Experts of a small language model: 5898 steps.
Below are experts of layer 3 (counted from 0) of a mixture-of-experts language model. Rows are named router (the router's row for the expert) and show model dimensions 192-383. Each number is 128 + 24 x the weight over its row's rms, rounded and kept within 0 to 255.
After each expert's rows: a language model's description of what the expert responds to. This comes from a sample of Wikipedia text that the model never trained on.

# expert 18
router [103 139 152 162 154 129 163  84 174 104 118 123 146 165 143 171 168 125 171 118 139 124 136 152 121 157  92 138 101 157 136 108 169 117 159 112  96 110 156 105  96 132 162 114 104 168 177 130 154 164 115 102 114 116 112 129 137 137 150 147 114 141 104 157 122 160 127  91  88 152  96 142 159 105 137 138  95 169 171 110 124 113  98 111 100 161 161 132 183 142 132 147 141 119 163 148 132 109 160 135  96 140 102 154 140 166 176 123 166 107 115 136 133 104 141  93 167 115 124 101 102 162 167 166  98 152 167  68 145 135 100 157 145 145 128 171 109 133  91 101 146 103 165 133  94 126 152 125 115 106 112 148 117 163 160  80 107  71 145 148 134 111 134 157  99  90 121 107 142 120 113  76  81 148 153 146 133 119  86 116 102 145 138 147  94 102 132 147 135 149 164 162]
It responds to: The copulas was, is, been and became, plus endings or middle pieces of foreign surnames and words, like Rosenk-ran-z and bouz-ou-ki.

# expert 4
router [101 132 167 150  99 113 136 102 142  97  77 166 168 136  52 151 159 128 138 106 135 107 120 160  95 147 113  91 105 162 168 115 134 106 166 115 111 118 126 124  97 140 142 138 104 118 168 126 130 138 161  75 124 104 100 117 149  99 160 123 152 141 135 160  76 149 147  98  89 122 107 114 147 119 150 107 105 146 129 104 116 111 108 113  88 162 151 109 133 139 130 113 158 114 165 170 153 110 144 138 121 129 107 147 116 174 147 118 143  97 142 148 118 150 122 115 153 118 114 105  97 143 144 144 121 163 148 112 168 146  98 155 151 125 134 155 101 114  84 115 131 139 154 138 111 146 165 141 111 100 121 133 101 133 142 108 129 115  93  97 143 175 131 162 143 103 108 105 127  95 168 110  97 139 160 146 136 105 135  90 103 130 164 100  89 107 135 142  83 168 150 156]
It responds to: Past-tense result verbs in sports and biography, especially lost, won, awarded, and capitalized name parts such as New, Gold, Red, Fame.

# expert 17
router [ 97 121 160 153 139 125 149 117 150 118  86 161 143 134  85 177 149 135 152 101 125 120 142 159 102 140 118 110 108 166 151 101 142  98 165  99 100 118 161 117  94 134 139 151 108 104 152 132 175 115 135 112 125  92 107 127 155  99 154 125 151 140 113 128 113 143 133  92 107 139 108 102 155 117 157 133 124 145 147  93 108 105 106 111 101 155 151 107 122 131 148 138 155 131 140 146 157  94 135 124 114 118 109 154 126 157 148 109 159 124 151 138 133 136 132 138 118 118 101 113  82 142 138 144 132 161 138 131 171 148  91 156 139  91 129 170 104 129  84 108 148 156 141 146 115 113 170 157 122 103 123 149 116 139 132 133 117 128  99 113 155 130 147 131 151 111 125  97 149  90 147  99  91 134 156 152 151 110 146  88  92 124 172  98 111 113 143 131  68 167 141 143]
It responds to: Common nouns ending a word or phrase, such as States, government, film, team, Inter-im, and fragments in infobox fields.

# expert 7
router [ 99 144 127 171 126 126 137 117 153 102  99 178 146 157 107 114 159 103 121 103 129 117 132 143 107 176 104 104  93 125 126  89 151  97 136 104 103 102 149  87 111 116 149 124 130 141 148 142 146  96 106  98 105  96 123 101 139 103 138 110 135 157 120 139 102 170 149 112 130 169 104 136 138 105 143 121  94 119 169 123 123 133 112 119 132 146 154 109 109 109 124 150 138  94 125 154 145 114 158 131 134 126  83 153 125 152 171 125 126 128 145 182 140 130 111 145 132 120  99 120 135 157 117 150 163 143 139 112 174 142  93 147 145 131 179 151  97 156  73 107 152 155 195 153 121 124 186 170 115 118 101 170 123 142 150 107 124 112 156 127 148 132  80 152 128 119  96 100 147  98 153 113 126 123 171 166 133 101  85 115 106 158 111  96 113 119 120 162 118 157 169 150]
It responds to: Word-ending pieces with a trailing space, often completing a short word begun with r, such as r-aw, r-aft, used, featured.

# expert 19
router [105 126 150 144 127  88 136  87 144  87 129 152 135 144 116 125 146 114 126  96 145 127 144 151  92 165 122 111 108 143 145 117 149 112 164 128  79  86 182 144 106 108 141 153 107 147 132 156 113 138 149  86 113 114 119  94 126 140 141 118 141 159 124 153 114 125 172 125 123 177 109 135 132  73 152 107 129 164 160 143 111 117 117 109 101 136 153 138 137 166 145 140 132  82 139 140 138 119 140 119 149  96 124 164 164 152 160 105 121  99 143 123 145 111 106  99 123 137 131  93 116 144 144 136 158 153 143 145 141 164  88 144 160  98 156 143 111 137  98 116 139 116 161 150 126 168 129 125 119 132 102 148 123 163 155  78 119 146 153 111 137  96  99 148 144 102 138  74 158 124 140 128 107 168 136 154 134  91 119 125 100 149 165 115 125  99 191 157 111 162 152 156]
It responds to: Short word pieces and punctuation after digits or capitals, often inside names and titles, such as Je-al-ous, Panathinaik-os, Max.

# expert 11
router [ 95 166 166 167 133  98 144 113 153  94  91 137 143 150  99 116 131 137 150 106 143  99 130 150 123 133 126 113 115 146 138 104 128  96 170 125 111 119 130 135 107 136 158 142 117 126 172 129 154 135 147 114 132 113  92 116 127 125 164 150 151 134 134 165 102 153 117  96  96 138 123 139 162 110 152  98  99 135 160 113 107 102 107 120  96 150 149 103 110 119 146 106 134  92 166 173 189 114 144 122 128 129 109 139 127 141 150 119 139  91 131 151 119 141 156 111 163 118 114 121  67 139 143 139 142 151 147 125 171 130 104 154 161 137 148 159 109 145  88 100 149 147 166 155 119 118 152 136  93 104 107 111 111 147 148 105  98 110 141 129 144 157 129 124 150 113 111 108 143 116 131  97 103 147 170 139 150 115 137  97 106 145 128  61  78 114 143 150  88 164 149 173]
It responds to: Line breaks after a biography's one-line description, such as German politician, plus function words in running text: of, by, with, the.

# expert 13
router [102 126 146 125 145  90 143  87 175 100 101 137 153 162 123 158 147 113 173 133 136 142 143 162  79 160 111 106  93 127 125  94 118  41 165  86 120 117 112 152 113 104 151  91  80 151 160 184 124 148 157 108 134  85 104  92 139 134 146 137 124 142 120 129 141 137 141  87 156 144 117 132 163 100 162 118 102 139 141 143 100 101 105  77 120 154 160 121 107 133  96 124 136 117 142 145 140  76 145 159 110  88 131 148 154 144 150 126 135 107 123  98 145 160 108 141 161  94  90 119 131 168 145 139 166 159 155 128 158 146 109 142 158 108 139 149 106 152  89 113 142 116 120 155 145 153 150 137 126 113 140 143 113 182 142 112 119  98  83  90 132 102 135 145 138 102 110 116 134 134 154 109 116 164 144 124 144 106 143 113 104 176 146 137  96  79 168 134 111 140 156 126]
It responds to: Sentence-initial words and connectives like When, Some, By, On, An-y, plus en dashes inside tennis scores such as 6–1.

# expert 0
router [102 151 183 148  95 107 136 105 139 101  80 157 172 145  51 159 151 123 149 108 131 112 126 160 106 160 112  91 104 157 145 114 137 113 158 127 110 108 129 122 106 132 138 136 101 113 174 131 138 128 166  87 125 118  98 120 132 108 164 125 136 143 117 161  92 158 137 101  91 128 118 132 147 107 161 125  99 146 154  86 117 112 113 132  90 161 165 101 132 136 136 124 148 123 169 165 144 109 142 143 125 130 109 151 112 164 156 117 154  98 148 158 120 161 144 108 158 106 110 107 101 146 135 149 134 159 156 105 165 145 102 156 146 125 144 152 107 132  88 109 143 142 167 149 112 155 165 138 108  94 119 137 107 134 134 110 123 105 108 100 145 176 132 175 129 103  90  98 129  91 160  92  94 141 157 145 127 114 127  96 103 125 163 101  86 109 145 141  72 170 156 156]
It responds to: Punctuation and structure tokens: sentence-final periods, line breaks, table pipes, "----" dividers in match listings, plus closing quotes and ISBN or Episode labels.

# expert 10
router [127 156 155 146 115 106 116 108 156 128 140 142 115 159 134 106 148  77 159 105 146 100 131 156 135 135  99 123 102 144 143 100 143 144 121 118 109 111 135 119 116 100 137  98 123 143 129 196 134  92 152 113 118 101  97 113 133 160 146 134  92 162 155 149 125 157 128 114 119 162  88 136 127 107 149 111  87 178 172 137 103 131 118 126 124 152 119 131 109 162 125 126 170 103 150 108 130 106 166 114 148 141 101 129 118 155 121  87 130 101 136 120 150 121 155 125 148 126 120 107 129 133 178 134 106 161 161 100 139 170  93 147 150  98 130 155  88 128 132 113 150 113 170 140 110 148 133 160 105 124  97 167 121 133 175 113 143 145 120  92 146 107  96 157 108  83 117  86 193 135 157 127 102 158 149 154 137 122  74 107 112 172  78 136  90  95 110 134 121 144 154 152]
It responds to: Subword pieces in the middle or end of words, such as am-us-ement, t-oll-s, gen-res, longit-ude, and "-" in at-bats.

# expert 15
router [101 121 174 153 133 127 149 117 145 105  51 179 169 132 103 173 162 132 135  92 136 117 118 172  76 154 106 118  86 160 158 116 139  88 173 109 108 115 133 130 105 142 142 143 113 118 171 130 157 116 140  91 114 111 103 119 128 100 149 126 139 136 131 174  70 150 152  89 110 128  98 142 159 121 178 110 102 152 144  93  98  92 110 121 103 163 142 118 141 138 128 116 141 113 158 149 154 117 136 125 124 122  90 139 109 162 144 108 129 123 140 152 109 145 136 132 128 107 110  96  73 158 153 139 128 176 154 117 168 138 111 155 145 109 135 150  91 120  92 111 145 159 148 140 102 122 140 135  93 107 122 157 111 135 132  95 126  82  86 106 145 163 146 139 147  90 115 118 142 103 167  99  87 149 153 146 127 118 142  92  99 140 140 133  89  96 124 136  62 151 158 151]
It responds to: Common adjectives and unit words after an article, such as new, main, special, km, mi, plus the t of aren't and weren't.

# expert 1
router [115 127 130 133 122 107 148 126 122 110 128 135 156 143  99 145 130  97 121 121 160 157 150 156 122 161 144  93 120 152 132 124 167 111 140 156  93 102 151 125 107  92 155 147 129 149 116 146 105 138 150  93 100 131 116 112 168 145 171 153 153 152 160 155 134 143 143 114 117 166  98 152 148 103 138 122 114 125 115  98 113 105 111 137 112 135 162 104 140 152 130 100 146  94 144 137 169 114 169 135 128  87 102 150 131 162 137 114 177 141 147  98 128 121 138 118 149 107 101 108 153 157 138 156 140 133 151 127 142 146 122 153 140 124 133 172 120 138 102 115 165 144 145 140 119 158 161 164 104  91  99 115  99 148 130  89 159 154 108 136 134 126  97 150 127 139  95 104 152  91 122  93  95 129 156 148 149  77 121  99 100 145 157 116 130 121 164 130 105 213 146 136]
It responds to: Word pieces inside surnames and long words, often right after a first syllable, as in Bre-id-inger, Institu-tion, fin-anc-ier.

# expert 5
router [ 92 138 159 152 108 122 132 109 141  88 102 175 142 136  75 154 147 129 147  94 135 128 130 168  88 151 125 102  86 175 146 112 140  96 162 139 107 113 130 144 111 131 137 130 102 119 152 116 149 143 138  93 121 102 106 119 146 115 158 116 127 143 119 146  89 148 151 105 100 130 100 133 142 111 167 105 111 144 145  91 106 112 117 117  92 164 141 125 121 154 143 125 147 118 167 167 148 108 144 133 122 129 126 146 110 174 138 110 164  92 139 151 118 161 143 115 151 120 121 100  90 143 149 136 115 161 148 107 178 143 112 167 155 130 142 168  96 124 102 113 138 117 170 151 101 147 177 143 120 114 125 118 103 143 158  95  97 117 140 108 142 176 128 162 173 107 101 104 137 106 132 105  89 146 173 151 126 116 126 105 104 129 145 113 109 115 139 152  91 176 151 155]
It responds to: The s closing decade numbers like 1980s, plus possessives, articles and numeric pieces in tables: his, the, 000, million.

# expert 9
router [113 147 125 115 115 126 124 127 124 115 141 124 160 149 117 121 135 144 139  97 170 156 104 145 102 135  82 126 115 160 118  89 141 122 124 113 121 127 121 156 140 105 138  92 142 165 129 130 170 142 191 112  93 132 106  88 135 166 154 153 152 148  88 139 138 143 139 131 142 158  78 177 153 117 167  84 119 166 118 138  94  94 113 101 127 147 128 117 117 195 122  78 160 117 154 136 171 100 149 121 123 107 103 133 156 165 111  94 146  85 154 105 139 128 143  94 159  90  80 134 116 159 145 172 139 143 147 119 151 155 115 154 154 134 151 151 119 143 126 113 149  80 132 123 128  88 140 127 116 119 110 130 106 180 135 117 127 141 133 144 156 128 126 132 122 111 131 113 182 109 129 126 109 126 165 168 115 102 101  73 121 157 111 112 102 104 146 141 104 148 142 131]
It responds to: Adjective-forming word endings and other suffixes closing a word, such as -ical, -ular, -ous, -ational, plus afr-aid.

# expert 3
router [ 93 131 133 163 127 131 163 128 147  96 109 147 147 148  95 173 148 133 140 108 161 169  93 158 125 147  93 117  89 162 137 107 151 110 135 119  93 113 157 139  99 114 138 122 107 124 143 163 143 151 141 117  98  99 108 113 155 120 155 115 135 152 140 126  93 148 143  94 123 167  99 156 151 103 148  86 131 130 141  83 102  98 107 129 124 169 151  89 139 144 147 128 162  98 148 131 136 108 155 167 107  97  98 168 133 169 144 100 134 123 152 142 141 142 130 118 105  95 114 111 121 139 138 119 134 135 159 107 156 162  95 151 136 119 146 166 117 118 100 106 144 160 139 139  91 133 174 193 122  72 110 157 114 147 119 104 129 123  88 135 150 134 101 150 167 118  95 110 145  86 110  88 105 149 141 138 156 101 143 112  91 130 148 101 120 130 102 137 102 157 145 150]
It responds to: Short capitalised or early pieces of proper names and place names, especially in tables and lists, such as Bur-at-to, Astor-ia, York.

# expert 8
router [114 147 127 157 141 110 160  91 135 119 120 191 160 127 108 140 167 118 119 113 124 104 119 160 120 159 126 117 101 144 166  90 131 142 186 107  77 105 127 143 121 124 168 130  74 140 131 123 156  95 150  96  77 114 108  93 149 128 142 129 148 155 141 139 111 151 154 113 104 126 102 165 143 104 146 124  99 134 144 122 108  97 127 137 109 155 132 103 135 135 136  99 127 123 160 161 132 120 154 134 170  91 102 157 133 146 166  99 136 106 151 143 102 138 143 117  99 115 142 101 142 146 154 133 117 156 154 132 160 155  81 139 163 143 153 146  95 137  91 105 158 134 151 160  76 177 166 120 118 108 112 153 137 131 151 116  91 122 140 106 173  99 102 175 119  71 134 102 127 118 129 118 121 145 141 169 126 112 118 113 113 133 148  73  92 112 182 126 114 130 155 167]
It responds to: The adverbs also, not and often before verbs like be or been, plus prefixes un and dis and name fragments after capitals, like Y-un-ogo.

# expert 12
router [ 96 145 179 147 109 107 138 106 147  81  91 152 166 128  55 171 154 129 140 102 140 102 101 148  91 149 118  83  90 165 144 124 130  96 156 118 110 112 136 146 102 131 148 143 110 116 155 127 145 124 150  75 123 117  87 122 139 126 174 126 137 144 136 159  87 142 128  96  86 129 119 123 138 104 150 115 106 144 136 104 106 108 107 110  90 150 157 133 135 129 135 112 148 113 160 155 147  96 141 125 124 124 112 137 106 161 152 120 148 101 146 140 123 138 144 110 134 108 121  97  83 139 144 135 122 158 159 120 160 140 114 160 151 127 127 156  93 131  92 106 135 108 162 130 117 135 152 144 102 103 105 125  89 129 131 109 126  95 129  93 139 158 126 162 127 108 116 107 142  99 149  90 100 142 150 148 123 124 126  82 104 137 151  97  84 107 139 160  86 174 142 158]
It responds to: Prepositions after verbs, such as retired from, wildcards into, and became or replaced, plus table pipes and |---| separator rows.

# expert 2
router [ 97 136 144 145 104 100 121 111 140 105  83 177 158 131  84 173 149 126 149 103 133 115 118 160  94 148 114  97 105 156 140 117 129 115 169 134 112 123 134 122  98 128 153 133  97 130 182 125 133 139 178  94 119 110  85 119 140 112 171 129 148 134 133 162  78 136 128  91  95 122 119 147 147 104 156  99 110 148 148 101 110 105 118 102  82 149 146 113 134 149 120  92 163 115 173 158 152 102 140 135 133 139 103 152 130 158 144 110 145  95 140 146 106 146 130 129 158 101 110 103 112 141 139 133 150 174 157 118 154 138 108 151 152 126 142 153 101 114  88 120 143 147 161 141 105 140 155 130 106 103 117 121 105 139 157 118 131  92  99  93 139 176 117 179 156 107  86 107 125  98 149  95  90 142 150 156 133 117 137  89  94 125 140 108  85 107 127 136  59 156 146 154]
It responds to: Word-initial pieces and content words after pipes, parentheses or "the", such as ent in entropy and entomology, University, National, Los, See.

# expert 14
router [101 149 167 145 107 109 126 110 146 107  66 150 154 122  80 149 148 146 142 103 135 117 153 152  81 163 106 107 109 153 146 119 144  86 163 128 106 112 128 122 100 122 141 125 112 128 192 134 145 136 152  99 136 135  89 123 164 112 167 144 128 137 138 168  79 136 137  99  90 112 124 123 141 115 162 110 106 146 124 127 125 103 109 107  92 152 148 112 115 139 122 116 159 120 169 154 134 104 131 137 126 126 101 168 134 162 136 117 138  93 131 155 124 146 141 122 135 103 109 102 103 152 156 126 153 153 160 115 162 150  98 157 165 124 138 169  95 121  87 120 134 130 173 139 112 151 149 134 114 102 120 120  96 137 146 123 103 101 138  96 140 179 122 185 121 102  82 110 122 102 143  98 103 152 173 143 136 121 123  96 110 131 151 110  81 114 162 151  69 161 136 167]
It responds to: Conjunctions and pronouns that begin clauses or sentences, such as since, which, until, It, He, They, On, often after a comma or period.

# expert 6
router [ 88 168 149 162 111  99 143 102 162  96  74 110 167 130 100 142 180 102 128 111 187 108  90 156 111 178  94 103 121 148 170  94 129 120 138 157 114 127 120 149  85 132 152  88 126 128 149 141 155 112 138  85 108  93 110 113 153 159 166 128 164 153 136 161 112 168 138 105 171 134 111 139 141 125 164 104 103 132 143 134 100  78 110 107 112 179 164 130 125 149 137 108 133 116 138 162 134 111 166 173 152 123  93 136 138 157 143 111 146 108 151 118 109 149 149 109 160 113 107  99 128 140 152 166 144 157 151 108 161 155 102 134 143 124 156 140 106 153  99 111 161 138 155 146 128 144 164 155  81 106 105 135  75 141 117 120 106 110 150 113 177  86 128 147  84  91 130 121 124  93 105 112 108 141 149 143 158 100  89 109 121 141 145 122  90  96 130 121 101 154 133 134]
It responds to: Single letters and short fragments inside foreign or unusual proper names, often after a capital, like V-inn-y, Gh-aff-ari, Till-ab-éri, Bh, Th.

# expert 16
router [ 93 143 191 158 111 101 124 110 145  92  83 175 153 132  72 167 142 128 154 104 132 108 107 160  77 148 118  96 101 155 148 114 125 105 167 112 113 114 126 126 100 131 145 128 105 123 202 126 134 139 162  85 122 105 100 125 139 105 160 123 132 138 140 158  79 147 135  88  75 133 114 118 140 106 148 110 102 138 144  92 110 108 115 121  91 149 152 128 133 143 128 112 151 114 169 156 148 111 137 155 131 130 117 148 106 173 148 122 140 106 147 143 121 161 135 118 141 113 119 113 103 144 135 141 128 167 158 115 164 145 108 157 146 105 143 155 100 131  85 112 134 140 156 132 115 142 159 128 109  94 126 132 112 136 142 121 129 104 100  90 139 180 127 182 150 108  77 108 126  99 170 103 103 143 163 140 137 117 140  94  95 134 145 100  84 107 137 148  69 167 143 157]
It responds to: Common first names and city names after in, of or the, such as Chicago, San, Michael, Mark, Richard, plus digits in years and tables.